Experts of a small language model: 80 experts in each of 11 layers, 13855 steps.
Below are experts of layer 4 (counted from 0) of a mixture-of-experts language model. Rows are named router (the router's row for the expert), gate (a neuron's input weights, with its number), up (a neuron's input weights, with its number), down (a neuron's output weights, with its number) and show model dimensions 80-159. Each number is 500 + 50 x the weight over its row's rms, rounded and kept within 0 to 999. Numbers have three digits each.
After each expert's rows: "comes before" lists some tokens at least twice as common just after its tokens as in all text; "comes after" lists some tokens at least twice as common just before its tokens as in all text. This comes from a sample of Wikipedia text that the model never trained on. Tokens count by the router's weight.

# expert 5
router:473562514486481373504471434513504428515463446465464459448521612425456468446513591461571440434417495446516580567510449504468526551525509660482518553542432471482469584518485484461498512462438459544552506427468519495467477426494517535457503504
gate0:597488515445504520474528384450427422408559502516554505420527536464403530464512492547448472510455587582488529547444534547553477501581405533538513501456457475503463457493448461510568503511543396516601467463502474485493528529484526487408563548
up0:579530459405578574471444442515556453441440428581533470549502533453500448529554574472547462455471455441470528468513619451524606517495424517547571424522490579415454479502481425485475562513481466479524533519459498529539425554442546526435491552
down0:587519551472584516404556472520482482533447520537571585468543471497569410455458484489532462476495573512552558508460560480446583497514433460415621470547549495494464398495455502513542617401546507555472480500518428477471531573485640546431483507
gate1:526534584585458536529408476415488456494453456467489480487484555438535443609535438531473413542487432515492630480490604360552471469539474497477518516480442509472535457414461550505470483491432567559465527451483488528521456483454510577602483464
up1:517574477472466483461485590479502565457520578476450461466423470546489540483587539548386513485462522459551529474589396494451501516533544574560526444405506522435448525530557479501485489549567388460468601439572487461448564444525506614470473585
down1:470356567584491458495458531589482480475516596475523450596514479461535485500447530522417451444493521583573459579590457511500520509460504445556422524437473622559494520386539513467427444454470506438529480419452516472434479548460454487498481529
gate2:457517496495495445541505481560487551490452583500525475505474447547533496535473501503461521454504418606436522428417370602491412459432538455515495510393427511463515489469500577544523389575439483511480603464592423521542460425544476436476456509
up2:465457512497510493397566552600427524489610452567466464494583429528537490624409578518507492381511491509481501466514497492466528405489509507437549490509536497517446556572523499558463531575424544581471457471480552435444500634472497467510525607
down2:398479507459580512457514476516537489529486410502524436439449465511577550490482529582576510445510448586498426379536526418578563494573555568541424506468517477495484455529522586562504548464500423443529499427528466560499533583499528473379458525
comes before: "| ", "|", ".", ",", "–", "; "
comes after: "| ", "; ", ": ", "to ", "as ", "that "

# expert 40
router:610449493547569506489473430499521459476496446512552461508521561462440448540546480466509452516498445420520500438493551512370534564558521503465591481434479541488490594498492530452493418474458538513482411431573534528524475456559511567503506468
gate0:556501503515528425547449509651504496558435524570454506506439431491498414436461486520484535541453481486502597507503402457405579405464520471509523524486429477533484506544464555458447484513437426419579421494541458485490466331459489514500435502
up0:536423506452520504469521529539474574430468514551446388440519570524406497483536468426547628506525511489508494515464470430435712525549453505512504448473436507480389509461485429539483545474590493441548498498537528487495444408487461405483491515
down0:523561494475507497518460528557510443536566533526535466571443509455522545440448517409457535512466487415523428457503495522513578502537442439430522473495546469524412393493509484556476455552445506524395563518420534434505460519482566549416540435
gate1:479485581439493486499531540437516510564483570496541552440496497468407568526458456524548469501491494501573406506463532497542578497521542518471553554426498541469499489495534457550459528444537563452471479598522597526475529451623516379518520499
up1:450543488529500494478527464536583548464545429499453455444468454537560540495611452499467518512469641528341520499505521417564414471498531484518522536483501533468472489555480498484535517533464457451496475504515536472617495541348539506467529484
down1:470541432421522506487559498481514475512448489570437520620527552460436472448487536466497484591574461513591474522552463537502561407473484468550457545511527502502498544495468566527552478488570487428464517430500533497534464470472414516525500588
gate2:529473532468548559543511545474503475561476520570462532448460431479494512382571462538515492553484483510476508514525474539502525485502496536531467435552485499484505480463547581421460503581516573358522491555529426429615519509419506481454544557
up2:499518527559434487447557486518486525478487420479439419536520545437523389490515490450512450438516581511546509506488544423445554484508546463529493502412502475396506493495494421454524428455515635479467551505495486519524508507495477473469525503
down2:563542523485499556583572499453462528490459560504536569584566425515499442495486454434511503440430567482573437573524490541572516582507474443430561502525461454576541431437453436516437413536439514538531496509513556451513532643496485472471526544
comes before: "| ", "|", "(", "% ", "0", ") "
comes after: ".", "–", ",", "-", ":", "2"

# expert 60
router:529484474497363480523472424567559424463436435473498436525562581417486479519485508481453484514506548429451444483479456465535462493522462534512617502487423522506452629503351484510478545405470516476475478518490566474487422441491503482465527509
gate0:495509492571527489539528492435628547491467556571484508503582538479495475522518541540429441521485522518369465428497566519595477501548447545494541492488409500538431582497497483384501579505468497465457506532584548528429495563501596529567400558
up0:499541485509516522519462501523521491500487454560544466553460537440545547491491420548452481587438490424405597469441533440500482539397494481555540384434420532570562510500420460439504462546515424424478538499549612509492506484448554470458496482
down0:484500491503517513574489497516522485437398535506489542501535568517638460474444484499501503530549604533503596498567535560477478563471485442517522460503386424400456416497501480551588472426484518521477531431393485561554475487494525440527428515
gate1:541482480554505530544449604459471494480436371458518450586471536456531467507541434458476502444516485532511511545533442510524441621447471485506496463428494575462574527474444559567443499522534528517448443490578466501536497529534555596484511486
up1:458487472529424551524592461600565572513489478454530569544425453494472461495455497538462558597512542503485477509498460477497534562556473468489467495544522578483548500470511467452480543450501575508524566570485455540547438542506535631533488473
down1:505477491494500569460518400415435504556420526441489532530556577528504520558506456538515514520453475482454505462579541497377627473461490501604587562598489601426516648549532482411566521426468496541502518467467532525482518550533518504534428479
gate2:377498548561542501608478487481509433451508455535461556504432514510428496508502559529534553497524540520448491512489537494505519468426502538424499514518491433508576567506481529457450544602453529523558531458572496540532525410502542464633526514
up2:564505536486573452447462546544378419504515576461465519497511542475491436498534406366486479507549538499480576410484519504468546549441473439492445437572543444513565516427507541464408410620463537509479397349487510521508473410448514577529391469
down2:467509509526428444550483448514439536488496416474338527477593527490412522479483438529552482556498414493467472537452487496445522542503499379468482441593532459479454642571537451447496504572555444468551505537484468541458521555428469459398497451
comes before: ": ", "of ", "==", "by", "/ ", "was "
comes after: "- ", "| ", "\n\n", "==", "was ", "He "

# expert 67
router:494510464553451498529505352501514412530393501416472420527572528480463513554553549393446498468428549479499490505411470507489511504591457527484584466512453545537448578501389488426477549411504558487568475454515514495432521452524424476499502467
gate0:575554587533494506495405476430487498504517512502553466522555591465477517469471428501431521481506546466496504536474504392470569530558494408600504451477530578528490528513567601410551539423517479492504359496495484424459468530511516399464645542
up0:501470502421605490576494590500477594538522442462495474512392535504494459514568534533538451488511441558456579450520540498559555513537579514544496515513487489562488560468479408565455516510432471481552598433470500487529493520475440542539337439
down0:533506446395406550559515527465568522493530546546466504470469514517480510454514484467420516489543520468523596524501568520621562587411492522418523500540453468536534329459547476463533448428521550523416447547427407475485537564564536464544520523
gate1:643511464579465534534506479528485544529403547518562356505483460518399518510508439436461564525428446517442498510389480458388661536476454456480460459519461469445541519593505448498493450550476460499587432538512514451362545521510462584561519537
up1:621577510551495579457538427492498533506545652576498404564514486615353483473544494447386525579496477535450472504451469426477613508523465472531465493551518435504550532482444460531505469461434526542488485533449492495408489534416489540595418404
down1:582544416560540481422594501472526475375437423526591549425500488488542449550523536437489492517525519509415575474455503440484459502500513452630488551563540446461427555448494416476435429477552419525505494563525415459498505455426434464455480493
gate2:593495583405510464510487477501404507468566544545516412486478479444527422614496439423496441523489478491440456445546460484482508534460452473547504546603449394525575460478453510446521489439494570537509502505491500458438552504544549509506439400
up2:518448477484521443465418557510546380570527477440438488521415544494484462468558546459546553606493517400556514469581474597460455450491410503467571506501514463480480477456491562430589572554515396483478528424399513504522542528487430511601425426
down2:475572610437583584542442449473352559445515568488546486442546447445494477500583487453435489471515471482515443532549504617540481504524452589468528444541418465541473525559476423595555513498476472521433551511509513419560467542565525445522470539
comes before: ": ", "==", "\n", "- ", "\n\n", "The "
comes after: "\n\n", "- ", "==", "\n", "=", "==="

# expert 46
router:513512445594462475503494401416524491534469455394558466586518636427447584406572646432607505500505476555533478522476493538502517490566544598556495506419473531467499547513471538521524538578449520525468498419568526468480488446544476466504483486
gate0:592572480560478404515492492436522459422547565501495588458539551509490588514531527518514466460516547462595451558541538489485615435541450551454497453562478436514489543510516504494533522442512503476518527538482536516479528484509431413480487585
up0:458408479559517492523497535463491449517462487510604518513493549518524492503461555539480506477485447531461475468548482516554467620466501494512397557396500455541548467535416433596520471475503638530581555479458551389479485605417524509484475468
down0:473361473558489504558546429368459483505477553576473464546513507488533543437565558439589557519485459490533469492543508481533461518511492562505408532460487460527496542476420492603527501583543560500386514413515492503552578627525511524494408463
gate1:493376494526435512494454472461582461545558466548579496487506481545497462427543518499569419486435497502484487502433514535475428561574405504539534474436485452519573484518426472498479488517514457463501437535487504508550577460532502608476477574
up1:488493456608434553460530466503499486570447440448498464556489537460397395573384529478543448493455393471508492533495520465562513458464506473483484536496355484431501512454532477523489472544450608470442480512552527447465447507575526529497486551
down1:467560456567446505507547593531501388516527556508522499473434459603482423558532516520497471416442534422587525500446486432555503480588360517486483519580512533499466459466621485568509505428477509486488550559486373474408442538477520490416498511
gate2:617563437521535504482537507570428557508435573588539537557512479511560489518532477565570480390512444540510557445488488563493408487467636492564546534548490508488518533519489470485547396501422375583578426491586553531511482473563501489512453431
up2:449424441524437588495403425512496467569532488479470443512562437539514431446371496533522568632465530447492408513510507546414495424468435448455454501413538517492452534488466524410560509484525470529517559457443516468490520484540421504527571533
down2:580545509518611569409402450631543519504509509437441463472414521534543448576433461523496516544457538459536472521512428490457544457421480540469499464531478496456497469379505525464447559478473542455495463458547504477525533526465466545527550478
comes before: "- ", "| ", "The ", "In ", "==", "He "
comes after: ", ", "|", "\n", ".", ")", "=="

# expert 29
router:529429485493505459587471499513525449504521454447600424550574557428538553442463585473508457444399568428420516498482484522413475520486452553444546528500507520559427550496448507456440554504532563512510505447424524429543517412558476547492444473
gate0:540504569586440498555500453470532536464468508415531472464530528476476536523518476429550387514515511431420506544434551533387477488506464446365438459449521457508513502408400473541476434491369491505508485501514496662565530402567443529498508519
up0:531461555512478440540573566527573544536573546532523480517520342556547480452504484456515431497482465428453441526524469514486463509559470446510529479449524537632512516469514483475458452509495454557447482588562456424501503479628461448514461533
down0:527513482556488523497597439492441511456521503412433460551552534516541400358479483437510481521543517571455460563452491514465521466613497445514501513408526485532535384493502593516498450549508461377509514425462506529554419481474545470417521474
gate1:528514579424477566518611562523517477483538477440399554557473429507581520513575519436541508524422505472375447405583524543455569427454510568454567399488500509509436563443570512458549502532558569538534489448545512598501461480463490542569469508
up1:552504504504487509404422521507443524484573460464567531465427491527506488535529376513464451540582445492509585525556476485422500529502450550519495530516489528526565463486446533519537509514446534447482475582445544415518503483630532503532527512
down1:572455428486466449500464535523494548559515459514497498511530460533538520498436419479508443476408425575507524526447586463503496531451450594511510460495423361494561424489472429577538488510547499496482530613565417469467438463506595419535590451
gate2:513507495521526555509495473486463469464448461442602424523495431496582434490485461507450436457554523560471552470486481489454456471509389440531491449521409544487515541557536539531528463447512489539461390471440486650528600502531544474471412478
up2:538437499502546461525473422437435515481446492498510501492419594502475469478522513541454495527479594566562483566508534488502453417503538574471498541498460550492412534474479541586554441547520569503586561472512486416583531441449479428475492411
down2:492513538548540546477531446509483482466508554438553524504436467403592491442487463520469511422479528467432443498556575446459504494451386524534512505483434516424551495538446574460448443437470523490639527547477402530549466471440546479525542517
comes before: "the ", ",", "–", "be ", ":", "a "
comes after: "\n", "| ", "s ", "es ", "ers ", "ation "

# expert 26
router:455516523633522302563460477441556541532453423474531395531498510457512483484548554447492540406456457499466505504506447539440501491559481603537491478460464562564503598546450493508483500545459458560488501408564551441450557410564441503457463514
gate0:379455476547473498457510545508516572497573488485491517439534474486507533476520576488547582468498443438539635430510478430481462461544435560518452557558531566475548555384521527457552488449554491552424427427516521374474570529549502500509524523
up0:555537520507518515501522513452479437498512520472492423483479457360553455523480543455509521484501511485539642531462511417459556538538408383429489498466466499543504480470486511494432541630411550512434452480514565566478544507486542505445524515
down0:556481542485508553483473532487566472475489567485512487522513478413614587551541480536471534519471560451485421525574484504479450484506410457501560497506500491519490458463413567567475504512596482520428373464581433576503470518490488592560478563
gate1:608506517434536422463445559455583461552470493541431491509521501537549462443562551415519515468416484498448601500446497558443489488507435467492505467512475527457506552478511545451456497491451456513628482483513590489556460450525516534505588430
up1:425504447417595452442453642483493508547585459511557534476487488510488537435527536554475525500455491421590451482480465510535437489469547465493496465532534613525459487460558412498586521574545534607505473491500537441481493502440441511536481613
down1:516584406395485553602555429485570566532538495545528436479607565540532541449445528441537433510408493508510461485495508471486448454550600482509514501456498519501539451452520490545445460509530584471500514530507579508468489545500458496509547487
gate2:521528432491358477560509430549558523400483537434525445550528493517517412501502494530445558440544521508526496499541418534455487554503449522556457527532533535554520546451444565488456426483469465523518455402608547470485466466521524601582490486
up2:532490568494608604470490436420557457573499537476577506495507599495436530424447547509433492530441505499509458542411510459593526494508591489417556432475479456462421502484493413522503493521456529365419439507506499596474500530463529502519469522
down2:502423449505518491538550504510553442523534477475443511544591471481498463474488603524581430521517514504572533496532432552478538569472418472445428563482537451532598439507537419500576479539373510534466481574547520482382467459505521526603457520
comes before: "- ", "| ", "The ", "In ", "==", "He "
comes after: "|", ".", ")", "==", "===", "="

# expert 0
router:580491539610510520551454453509551434514531459477540497482543608436500492498490541476499431464471469455452533511417447492454489500476470466481579576534459486537465572441513493473434468454456549489527471498435500505538579435538571573449523435
gate0:466420477605497502521524533541506556583478520443516492432526403500482555520515466592481537578595584467436447460542494594486484430542465455476510544488526486527578505440478552540528598459476459516507446542456480460549524501546482489446546419
up0:416492440474425557585551548411519470416537415459417549455549461557519562566571536517503537497471467528520449493470469487468544570475476454531501441474444515525521520523565522515498490454510511471451435471539510607413569500550520565531554553
down0:501507448414546421459495573454478463429439494436510458520547470573404477467500424490442369420477460514515560585445466527422595493518473564464501569566520484548527420466517467540465430572601535527445546489505522533456411557539516436556487571
gate1:554488532527546533519448511520520494441509457538552567639534571488513533473494462467529544478438511534483453504473474350494512435458480353454490557437539495490491511510524580454468540426582499575513488419441527438465473457488494628587543453
up1:532514495477538491542545539581461452504556541472523518482537475525489480539469443475510608469509491506535529561487403441451523472466503384510536499591552445520440499510505544554504537399590471588465495496401512455490505490469467605508499496
down1:555453489484443543443538523414519541393521559512390417530477493588448503543508519558376446510534419595525470586527448530437541435514454569541494458505507443583529463491559512484459632411493537486493541523452520456630609435452509485448486538
gate2:557455541538472485454435515510478555460421484489483513485454543611519455586509539529508417406485567521580444477531448430452549580522504521456494493490522542429478523404442407552481541458438590551577509463550462492509456446462425608495519519
up2:538593595593467502409477506480437547464486482495561543502483620607423454550530475451459496531477440490500547479544466503460555524436492498478478424496504473478527487409495424407458562443480494536559531529411504544533552450378527602427462558
down2:424481492492429537506443449508525460424537442486535506521485492476518576390520446511413529498511443420419585519485534536490421420555526501472487436516452441530519403493449494499543436474585421458529618490373471496384454568531577384538589540
comes before: "of ", "in ", "to ", "by ", "and ", "for "
comes after: "the ", "a ", "The ", "and ", "was ", "s "

# expert 70
router:436619448524518427546464590487481442539477429424455496490460576449422419396472548486560454352450543464566575489437485490423465554597468604530492474503514503500458613503434470427503525533441520508509495493557531483490538382503505569491527517
gate0:470669468512577451555477468485462442538486571455532513570546486509490420578464430550486540464556639480481633514424424507397559534518541533555481502478490568509435553473470484467592525510526523434500464450561513524527561482522570600546525461
up0:503441439487568459433492550450437536520576428483446457502499536406477470495420469473405498510486549505510404470550527448576418533491474542535501378516504525586473476518421526450568579488487509488421539570516404553500406494519483492528465511
down0:495485583485436423446495475427473496520438568439538534498389420469501559471480487427464522498469501443457417540593488413503606572502606418532559521520546402527472505473404477600611484530431459471566463421517476541468544552464527570557552500
gate1:597500424505398471517364475483515483539556432507536444511512456444482508395455506558578537506581550555446499568493503443484499483442496486509473464563556533543535527477416478525430488466448592483470497549517483498503511440502485388489549484
up1:445388516536484471503504475539492515552562469446476564536547459564433574472412529563568488582420557528489524567532571472498410484528417433531504475555565450419517519459466451537555530441433484487477490449535581527552507448454519489510478537
down1:469454391437486501532389491446433473455515485542477514418501449515449488433575487388531503457598456503446488584498500526441429547492469556492547548520483534507504532542522503599537497504496508518510510500542474448411488569447465462548514532
gate2:482392547489541478475482456547461566470490441427536535551476538522498491476422497496509548504465430505423491493550574529457492547461548557466483405492498458424593556481445512611533441424511563527480482508522519458438503490437549577461602476
up2:557568424544516511551521472506470500516567473569557441486500460430450495522513417481615564503441479416561487513477485482445481519432514531465466514499429545507520569532558555494524458528556482519543567484500490478464528471509500502580502500
down2:478601549522494484502481451439518555478382494550505503561507488491463520411530619577483531485511491503514502515598499476505507501439447508489508473519526528503526587552511500538423542560422403610544524479543455411584531534503541491431471602
comes before: "| ", ".", "″", "|", ",", "; "
comes after: "| ", "′", "; ", ": ", "″", "$"

# expert 28
router:478520485539493399490482493496510511447474461443511472512506536460511422462551562482513461428473419503470516510510447468422479548554536603512531577475498493520502614487473479426463467438445429554585490412558561459486544488481495609464515482
gate0:537494499443567527512491441481534548476511504495441412537429416576449471499465482503473586494431438636596519510481560437486505511472526539473576460431428542438584528533526608471524443522412482561556451501523545511552461570565494481553539414
up0:505530595521526431587487515539436545418512462455523408414518480504530469554559549580465484521510434490532512475547480530599460532432464599463494449477511606489492515541455454563479436567532584519522501440572497404521575539537449528530496500
down0:518500432433426502520516495473510549391510414494553494401591596489485447569492493444460532493525510460521541479474531401518479491547484522456526485454463488369536466520425520372545528486481495523446518520557498462578409519553421436444530483
gate1:426511418583518446438560517490543568408441538467496491497514530467446436530594449605517471451489476449509438441454421498533459505539538449514415432553591503594494472477448465517579522403429444593541479418469535461494575522464478624450447500
up1:476493427479541581453459547558553484436491455512488581486435516504471463563441503525469566543458503558474454454457425503601460469436409494554470470391527463607512519536399517406550447467493514487485517503436504562478533513537479433538562459
down1:506414524461482450508504411563435512564412545517439488438523560437584570477523593496543462447485400575514498532547570547494495572530527390377401536538484434597449470453530444531466458501545553506445475479458479450466531565498386472538511491
gate2:428519526496498463425497568477446558483497467535405472530505425527464476497553478431521458460526432556538546524426442461473484636453445603496502524401559464502516503527393487505516578396507471480552547470503505479450484580516579479482504412
up2:439568440575547491509529425449461508565460496454582475507499516507510430532440468502538531454508517534514540615413399537608504543510468461575545401510482382471398517585512598518471477499473553423448514557554536515457505492505454504495479421
down2:570529447536504492540516446516483441398543475597507558452417489450438558495552444460629391489468492474498472479572545443475464505509463500481498570599512464490545431512512481518524405467518540589539463593529581499480511497512478570464529513
comes before: "| ", "|", ".", "; ", "0 ", ","
comes after: "| ", "; ", "0 ", "0", "1 ", "2 "

# expert 79
router:491498535504493456450440436447525500440528432437504540525485621392453473450451550442533426544467442561509564574441494537459527582557498620434516441458432490466530588466381464496508445382455493542533407505584563503495519488518498524501565470
gate0:659431568500508476463485434487564463557494459475495548498550560523474567471541486506500484582429440594467525483371523519505525515511513490475487539518469474498443523463534452505438528510346479594461504467564468496476538602503515553518494570
up0:573401508480573534522446518420536519488502522483490475558467555623335536447599526330576492554485480516427552527452447481505582486507418506542409473478450497495554487464569604543477576543395484482429440456458469503488558453527518596551511457
down0:434562513478532448502394469518427502570479533439504421544492479483399517511661473528440452551495540439502436493569429545525419515379549451540469465514477571472570372550494437543524492516517494575536565617480454412573446435444481553506459562
gate1:553531443431502478482512444515490423402459433421593481553430447477428449512520454536538514530518483550487569489416475472428471512527428551520492436569536411505435522418443427467505423491587505450423412494486554431531451535468500540558483555
up1:528551522561433513531504399427534517438450444509518509587476476492442405521548451457442544516478576619439590457471441553514509465555541608584478513524485439511485515497458466489414426449393549584408459502572598364510487524485523566490506479
down1:527495459426510452492502482505540401511464435468475389507534533499549559438513575517515509384494507447544637571442489529557489473577492515533509480507516392503527644504542481478520444534494486506376503546485469463460410446492438501426438450
gate2:522590447558486521508580462504593465522504488487492464473551564509497561517501550430509489508479517413623456513485444525532520555529564607414514488404529525527479550525464498533578465440501491472454480458514463507499472431460509496455481503
up2:485438507493413467550467567564445505492479570494573481509486506490565417503534485517444478403423561501454498451452534438446537363436429437496438585482497528541510471535529517459390569559466487439459620434461529511473458573575547501575469498
down2:457439428469494525452576506415455542506557509457492438536489444486510472474588483447495468561513477410461532455609542506534517561550518563405505519538555466481574481570513551461466534381597458450532617571479549562540515497449513536522533447
comes before: "| ", "|", ") ", ")", "}", "–"
comes after: "(", "| ", "'", "/", " ", "-"

# expert 33
router:481373551477531492472435557466543439533560492417511553532484578510483535485460555507489520553511474485441448536469493520504491619614544539359472544473397470449534577540394522478510524456498463485512456549564537540478478564494459530489565531
gate0:444548509509524538492534454502427571439516516573582521509483482524554562502444435534501480529516459494493382538566544611426475489465506484516564454420449469507500439432414419502556384431564524514469458557493366500486470425515498557461530497
up0:533505497575513556564598487505541486542445450472491577474461456423435485529498423575434591552520482472513530555530523456614555551484517424455428512528420468488508518483442433415453638518523532482469438540412504472559458422526551437548544524
down0:481429492528449400511401549551514468465556487546502526547535474526523498444534523546462497426509504516511493460536469421508548521506573453490526585567535449489539497426424549474504492593502441500521542444473565580528549493455529426484529564
gate1:366462446440484482485415378530446543459519459458415489559487594538444452503460464489452536490583496566439465498556502516448542572497494639588500483448592466496515489457454455514499457444540440513568525415492598476524518523431591474433552479
up1:431466481420466490460491398570468537430495514498440540461444569563521496502522423536514524454497512539351499554505498562459486521428449606520597469501493559516524479488543549506520494436546489547589438516523483490554427510426499523511517533
down1:551504556542504550524537517450550461430538503448545483468424528558463510542581504448465483517455504447438431595458541531483490536478560443505430562508473623411557474552436520459470530503461515497530579550469448525520438522452471457553563550
gate2:446536509456597478383443472524492510476508476453481405605438436411451528575608591467495531474530541468536493531501486460520578556563592568479516563533446503471488523503493541519440437489451491519504457519541575491460442547513483436570480538
up2:514561515479510507451464494507572511474513519473478442528436471489455511540524516437556520485548549530545533540515570501468598549409556592518396573472505454518470494535535465482528418554484450461488493524547581431446386532587426507485515510
down2:502416501540572540502496438399578454435590456499530510471407534550532491515471561480483527475549524477390476445496482534520452509527436476487486461494545467442541477439451485651489505544512504564477506453467548541524453604416544449564502452
comes before: ") ", ")", "), ", ".", "); ", "–"
comes after: "(", ".", "born ", "–", "[", "age "

# expert 63
router:552500513557524517505477463474571410461520391502597412546513605415463536533440616492450460477443426493480490567488450494518520526490525485482582452498462547589531567515401477507528505548540502548389526471518522478438484478569518522496509448
gate0:488478495461490386445516456478486491460467531524421378575466511519391498475577454494518453388508516551564465525458494557523534539487558539493445489488568472491532506520485476578398528492447349436455412581557539530545502541443427569512452524
up0:494396506471556510489457451489575483535539446498562546525483608459468474498605542548500529570473541444420538449466566474550549529437450498536522517597421477465577531497540447495475488515484524373545491516500556488475559494538542486567530510
down0:478457573462528463399415443490548527513542427460459469537466496522424466386565482565465500460517477572446501498505494456489489516442533532597563565602489496441506429439496523504518508472538543441554477501532541536480509407489436414517474498
gate1:471547509588472485446527438466538342413485552454521517519553596471507501497498403450519509529545490494467366544528485539520453536559483601526469432502519521427572512515449436353498503527452493554526458491556513430541491444540516446440589535
up1:469457436454531499474445413556462528494486509509471420542510437618476513457453379527477500541540491498516512456474438428543591530532529438536443549477499515505491460460394470519462548425555488506505527519482581528461533523454477517470499522
down1:493477511524489499406496577478485505487521561539493564504484525478484403427485456456458561412473483560580524489522449589514479512500446511486533485563504537551464570561618570459576526571462555472558549609473489345494507533509457488598496537
gate2:551526549504533432493509618527418455488496527506611441489489495429617514518474478497452487504427412542432488552472543505504575543556564502338417580451514553508522541530501517557535550552578616480534434492564463473462467513531446499577488486
up2:579522498500446438527518514532530419491460597561612381471520480578522560434618562463483570508589505589458494476522471380490517571507534546427581491522479489497476517508476463538481481382607479520510458517646504584508428506532479449508517504
down2:605501539514467640460528415442433526543503515479480540465471429579536391553465480505463543516585587422505478490465531492554489452515517375424412554528444520518510486577456494522537501472480531513571484550493524379492530538571539546407519564
comes before: "\n\n", "- ", "The ", "In ", "–", "He "
comes after: ".", "|", "201", ". ", "200", "199"